Weights of a small mixture-of-experts language model, trained from scratch on English Wikipedia: 64 squared ReLU neurons an expert, 2 picks a token.
Below are experts of layer 3 (counted from 0) of a mixture-of-experts language model. Rows are named router (the router's row for the expert), up (a neuron's input weights, with its number) and show model dimensions 0-127. Each number is 50 + 12 x the weight over its row's rms, rounded and kept within 0 to 99.
Before each expert's rows: "comes after" lists some tokens at least twice as common just before its tokens as in all text; "mostly gets" lists some tokens that are sent to it at least half of the time. This comes from a sample of Wikipedia text that the model never trained on. Tokens count by the router's weight.

# expert 12
comes after: " | ", "2", "1", "–", " ", "."
mostly gets: " |  |", "3", "4", "000", "5", "016"
router:67 43 67 37 43 80 67 58 40 33 32 23 49 74 52 53 45 51 46 40 40 54 46 46 27 56 43 46 65 50 15 51 27 49 42 73 52 34 57 63 51 41 40 47 64 32 32 59 30 61 64 63 66 45 53 69 70 65 46 39 53 46 46 47 52 56 65 48 32 40 53 64 38 50 55 43 54 50 54 47 53 75 62 53 62 39 42 55 56 57 39 46 52 48 55 53 46 54 63 57 38 62 52 66 35 45 39 69 33 63 28 35 54 62 46 44 49 49 69 49 47 62 34 39 53 59 35 63
up41:44 44 44 35 49 76 55 55 77 54 35 58 52 56 57 49 48 62 46 49 40 41 70 64 48 53 38 46 77 43 52 49 31 43 55 43 47 64 69 69 49 57 31 52 72 42 63 18 40 46 34 45 57 48 57 46 65 39 45 33 50 46 61 61 39 41 46 59 32 47 60 57 43 41 70 42 61 44 53 39 40 55 56 45 65 76 38 56 50 46 64 50 42 50 52 37 38 51 51 56 28 50 78 48 73 58 52 66 26 74 39 37 21 39 33 58 53 39 58 52 44 42 46 40 49 56 30 43
up42:56 37 66 72 48 68 66 65 41 43 47 72 60 43 64 42 32 62 69 25 59 39 37 33 39 61 44 55 75 48 41 47 38 38 44 63 69 41 57 69 60 37 61 45 56 21 55 62 30 50 48 60 41 64 47 57 59 56 54 45 63 45 61 53 48 56 48 66 54 61 38 49 44 35 39 45 51 65 59 58 36 53 39 60 45 50 44 60 56 55 43 78 37 34 47 51 32 27 56 44 52 45 63 27 46 43 50 49 43 51 52 36 59 46 28 26 66 45 54 63 41 39 61 35 24 66 47 48
up43:59 39 37 37 36 71 57 38 31 45 49 68 55 62 83 58 51 38 62 69 59 55 52 45 36 23 34 51 55 57 31 63 38 74 68 48 43 34 60 64 56 29 20 64 47 51 59 64 56 43 56 49 43 39 45 42 44 41 37 69 43 39 55 49 49 60 62 60 56 47 58 59 58 56 56 33 66 34 37 47 38 41 55 29 45 34 50 49 48 55 51 34 47 46 58 40 60 51 27 73 43 51 51 43 43 41 46 51 41 72 64 62 58 60 54 61 51 48 55 40 34 59 70 50 40 78 36 42
up44:60 26 41 57 40 38 53 30 33 41 66 57 60 71 47 44 50 82 40 49 33 60 47 40 45 43 46 34 49 67 67 62 45 49 43 46 60 63 44 39 33 41 52 42 65 56 42 40 45 46 59 49 56 53 43 67 70 53 51 53 63 45 31 61 30 58 43 44 79 51 57 62 45 35 68 75 52 56 52 66 52 23 54 69 53 40 17 61 51 47 67 55 68 58 50 58 46 26 68 38 49 55 65 29 58 50 39 62 34 47 53 51 45 65 44 53 54 47 43 58 61 59 29 58 44 51 41 41
up45:48 52 29 75 51 69 72 65 55 53 38 64 53 53 43 35 38 60 39 33 63 50 45 42 45 33 61 43 55 35 46 49 66 47 42 67 38 70 39 55 54 59 45 46 66 56 49 48 56 52 66 57 34 46 54 45 40 37 37 43 43 47 58 33 15 36 54 52 49 66 52 20 53 61 25 46 44 37 39 56 52 40 59 43 45 42 65 54 68 69 53 53 60 40 43 58 69 36 33 64 39 38 53 72 61 45 45 45 75 45 46 57 30 58 43 45 50 57 62 53 51 43 84 37 48 68 58 60

# expert 15
comes after: "\n", "\n\n", " |", ")", "|", "-"
mostly gets: "| ", "|", "|  |", "′", "- P", " | R"
router:41 62 24 52 45 53 43 47 57 29 58 72 70 50 49 28 60 63 40 56 52 62 44 48 50 54 47 77 74 40 61 77 47 69 68 41 56 44 42 44 52 56 35 41 54 46 53 49 50 73 54 40 41 52 55 61 35 47 31 25 45 62 50 55 55 30 44 44 42 44 63 57 30 20 27 55 34 46 45 49 57 48 43 41 57 35 58 48 35 47 22 47 56 56 47 50 68 52 54 48 70 51 60 30 53 49 39 69 63 62 65 46 64 57 54 55 64 62 52 62 45 61 32 64 29 52 37 59
up7:35 35 42 69 53 52 30 50 29 32 36 59 43 33 43 45 33 60 75 55 53 29 65 50 50 49 37 40 57 53 52 55 59 57 58 66 48 51 43 42 73 32 38 51 61 41 67 44 63 89 65 49 45 55 49 61 53 40 64 68 27 58 51 58 52 40 40 47 45 42 26 37 25 56 44 69 42 38 34 54 50 65 51 56 43 49 32 52 60 65 43 46 39 50 58 52 30 59 51 65 54 41 35 62 51 63 58 60 80 60 49 52 39 57 38 56 55 53 41 60 45 44 39 67 34 64 53 68
up8:64 71 40 40 45 41 38 58 42 36 46 56 68 39 44 48 56 70 52 36 51 41 56 36 47 43 45 39 67 48 40 65 50 38 41 65 45 54 43 63 63 55 31 39 61 36 32 36 55 33 75 36 28 52 54 36 33 33 64 54 54 58 40 38 58 33 36 57 48 45 32 70 39 36 56 46 33 67 67 43 37 51 36 54 41 46 50 35 76 44 38 37 66 44 56 62 55 38 54 40 81 49 64 35 45 67 59 47 75 48 43 65 59 51 60 48 52 52 62 71 56 66 53 59 50 55 63 69
up9:50 43 43 67 60 28 46 33 48 49 44 46 62 42 22 45 41 56 58 37 39 44 51 25 36 57 66 72 76 41 51 71 53 49 57 31 48 55 55 53 60 61 44 36 33 51 76 53 44 75 49 45 52 53 87 48 37 47 45 31 66 57 47 54 36 30 60 39 69 34 35 43 60 40 44 47 69 42 51 69 63 29 48 60 44 65 52 35 64 56 72 48 63 52 57 48 49 44 55 48 34 67 61 43 49 31 59 51 42 59 49 40 50 72 49 33 55 54 54 44 60 56 49 32 46 54 39 58
up10:55 60 26 77 47 50 50 41 63 50 47 48 53 43 40 53 49 61 56 43 49 58 43 39 24 42 75 40 52 70 54 49 47 52 56 44 45 29 32 45 33 53 41 47 57 50 63 51 67 62 36 40 40 51 56 44 75 46 43 61 48 42 44 45 75 49 61 73 68 26 54 42 54 49 57 33 23 42 61 66 66 40 53 55 73 51 80 42 61 63 30 37 48 51 58 60 54 54 58 28 58 62 40 64 44 37 50 65 46 54 59 37 55 48 63 48 73 57 52 75 52 45 40 41 54 28 34 61
up11:57 42 44 35 46 48 48 60 35 57 34 64 57 59 55 65 47 35 64 47 56 61 53 50 62 57 35 79 62 32 46 56 45 52 64 60 42 51 55 47 72 45 54 53 42 36 29 40 70 37 49 69 61 40 35 41 26 49 46 42 38 29 52 60 63 44 30 69 56 49 57 36 39 42 70 23 36 36 56 29 44 48 60 77 64 36 45 49 64 67 15 55 45 36 28 47 42 40 55 71 60 50 53 46 46 69 62 47 38 43 47 44 57 53 50 50 62 59 58 35 62 55 44 67 52 58 55 50

# expert 7
comes after: ".", "\n\n", ")", "==", " =", " =="
mostly gets: "i", "\n\n", ", the", "a", ")", "\""
router:42 43 56 40 29 42 62 51 50 51 60 51 44 47 73 46 52 49 45 50 46 50 63 64 39 42 60 68 53 50 43 32 33 64 42 53 27 59 50 39 84 47 54 71 43 56 36 53 64 52 61 62 62 46 61 40 69 46 75 73 60 57 73 64 32 35 57 47 50 53 50 38 55 46 37 22 44 42 32 57 55 31 54 45 64 53 36 49 54 64 59 56 74 35 54 41 51 16 47 37 41 56 66 46 51 39 46 37 63 34 24 37 33 61 51 67 51 46 60 50 53 44 51 38 61 57 59 37
up41:45 73 33 49 40 40 42 65 52 52 39 60 50 36 62 46 39 59 49 73 61 49 80 63 52 56 73 48 65 71 57 57 76 52 58 38 40 58 46 60 66 54 33 81 38 40 34 49 51 37 22 45 34 39 50 51 56 52 75 38 42 74 34 61 54 55 52 55 36 52 47 61 61 46 61 09 44 57 40 54 35 47 44 57 34 65 49 60 58 50 49 63 50 43 66 33 40 52 44 36 31 46 45 50 49 48 46 44 50 58 41 45 46 36 38 62 47 66 57 39 49 53 61 46 39 69 50 43
up42:60 54 56 48 26 54 54 70 58 58 48 37 53 38 37 54 50 51 37 51 62 39 63 50 23 40 56 84 37 52 66 52 39 69 45 61 38 52 54 39 43 47 51 63 72 33 56 49 57 40 58 52 45 43 78 56 58 54 41 45 38 51 53 64 63 62 31 48 65 57 50 45 47 49 46 49 63 35 44 33 59 45 47 46 75 30 54 49 57 64 63 39 41 56 86 48 13 46 57 48 53 58 53 61 41 16 37 53 35 52 38 50 59 44 70 57 41 44 48 34 37 57 37 47 45 59 43 68
up43:52 50 74 36 40 40 52 49 52 55 49 42 44 47 67 57 44 46 82 43 57 71 44 68 48 61 77 44 64 67 33 56 27 43 47 63 42 64 61 56 75 55 54 73 62 48 52 45 36 65 47 28 73 35 54 30 44 46 46 53 44 50 53 69 48 34 62 34 36 74 43 40 30 53 36 66 68 49 50 28 48 41 46 51 55 28 33 54 63 33 45 65 54 39 63 43 39 71 39 48 58 53 37 45 44 46 42 50 59 64 33 60 57 53 55 51 49 55 42 59 53 36 47 29 41 67 48 57
up44:53 57 35 59 63 59 66 51 63 46 42 71 66 59 60 64 50 63 54 26 43 38 46 53 31 69 52 40 52 31 58 54 46 38 75 46 58 60 68 27 73 54 60 50 76 55 35 68 53 54 50 58 57 32 50 25 50 61 40 38 36 35 59 37 50 64 65 62 53 41 47 60 50 43 45 53 44 80 47 51 45 51 53 35 43 30 29 61 54 67 49 53 58 54 37 52 49 33 39 66 43 30 49 40 59 28 47 52 51 54 32 65 58 60 29 47 41 46 52 34 72 53 39 61 51 37 35 49
up45:48 45 49 62 63 47 58 73 36 53 09 55 45 54 73 31 48 52 43 58 62 61 59 69 43 30 67 43 64 53 41 42 46 25 59 53 52 53 49 39 70 54 51 77 54 54 63 53 28 46 43 51 54 49 67 47 35 61 37 63 61 59 55 58 50 52 47 60 66 44 41 52 39 43 60 51 36 43 25 54 45 43 47 61 40 56 48 55 48 53 56 58 50 47 66 41 28 56 47 42 65 38 63 59 29 42 52 42 48 45 67 50 29 46 53 38 21 65 59 38 28 62 80 53 57 34 66 59

# expert 6
comes after: ", ", " ", " (", "| ", " | ", " in "
mostly gets: " In", "-", "–", " H", " September ", " February "
router:44 31 54 55 64 55 71 59 39 66 37 59 48 37 47 72 56 39 65 40 63 33 53 47 67 54 53 38 82 46 48 49 42 44 57 54 43 42 39 42 30 55 54 76 71 29 59 38 44 63 52 53 38 58 63 50 34 52 59 56 60 45 48 41 51 60 37 54 34 50 43 56 57 60 36 74 59 78 46 31 31 57 49 57 58 51 57 58 55 37 68 61 51 62 47 50 59 32 42 46 51 54 69 43 39 42 30 36 51 42 44 12 43 38 50 20 42 45 57 66 47 58 50 36 65 39 60 56
up41:41 45 46 68 46 46 45 40 44 37 44 53 60 36 68 71 41 49 40 46 55 40 56 57 37 46 63 41 45 37 43 48 31 48 71 47 44 65 43 20 37 74 59 61 63 35 56 48 42 68 54 42 52 51 63 75 50 49 38 57 54 56 26 57 56 53 72 53 64 60 53 40 82 60 54 53 88 46 23 48 57 56 27 38 58 54 39 53 75 72 64 56 49 56 41 45 39 26 53 61 65 35 56 55 51 41 35 54 44 38 47 48 38 62 41 43 58 51 40 49 43 45 41 51 65 47 35 59
up42:38 49 49 38 72 74 52 59 41 42 63 53 46 47 39 47 45 69 54 62 38 51 42 52 49 56 49 57 49 33 47 53 44 56 55 53 46 45 42 57 55 38 70 70 48 45 76 28 44 51 42 55 32 56 53 77 62 41 61 48 62 59 61 28 58 30 56 24 35 26 37 35 52 39 54 39 53 42 57 50 40 49 50 41 46 30 28 39 33 51 59 63 50 56 75 51 55 37 66 46 38 49 60 53 75 25 48 58 45 29 39 34 54 63 43 55 67 77 49 53 56 42 56 29 56 76 51 53
up43:55 57 54 52 35 49 60 59 45 33 46 42 50 54 34 73 17 20 51 54 48 46 38 48 31 34 54 66 41 57 38 63 61 25 46 46 49 63 29 61 58 50 48 74 31 61 50 44 31 65 33 48 51 64 66 48 59 40 50 46 59 45 50 80 53 34 73 44 38 47 34 51 62 51 42 45 60 36 59 78 55 50 36 43 43 61 36 45 65 41 69 37 51 60 61 44 56 46 36 56 54 74 47 58 52 47 24 60 71 61 35 51 65 40 57 53 45 34 60 58 39 55 43 62 53 49 42 46
up44:55 42 54 70 45 56 49 51 42 47 51 68 80 40 41 53 41 56 39 41 57 39 52 70 85 46 43 49 41 47 31 36 60 45 40 58 39 44 43 39 30 62 42 56 35 41 59 43 25 41 41 47 44 50 56 33 59 39 49 25 61 45 37 48 70 46 48 55 52 48 59 46 64 80 42 30 51 63 44 37 55 40 52 48 51 54 60 59 52 57 65 44 23 73 25 41 74 48 41 40 45 41 55 35 70 57 53 34 50 55 53 71 39 63 57 62 43 63 63 57 50 27 40 37 53 69 36 50
up45:54 68 47 48 57 77 63 53 50 55 36 54 61 51 54 29 40 67 50 32 34 62 61 64 40 66 61 48 45 54 64 29 32 58 47 56 46 37 38 28 34 50 40 85 38 48 44 53 47 54 36 67 47 38 53 67 60 51 39 36 71 50 56 45 66 48 62 73 55 57 35 49 55 50 35 70 47 55 56 42 41 25 43 60 67 81 63 54 57 40 66 56 55 53 58 64 60 33 37 60 46 61 66 68 39 37 46 41 60 48 49 50 29 30 51 47 43 51 53 32 49 40 35 55 51 31 56 51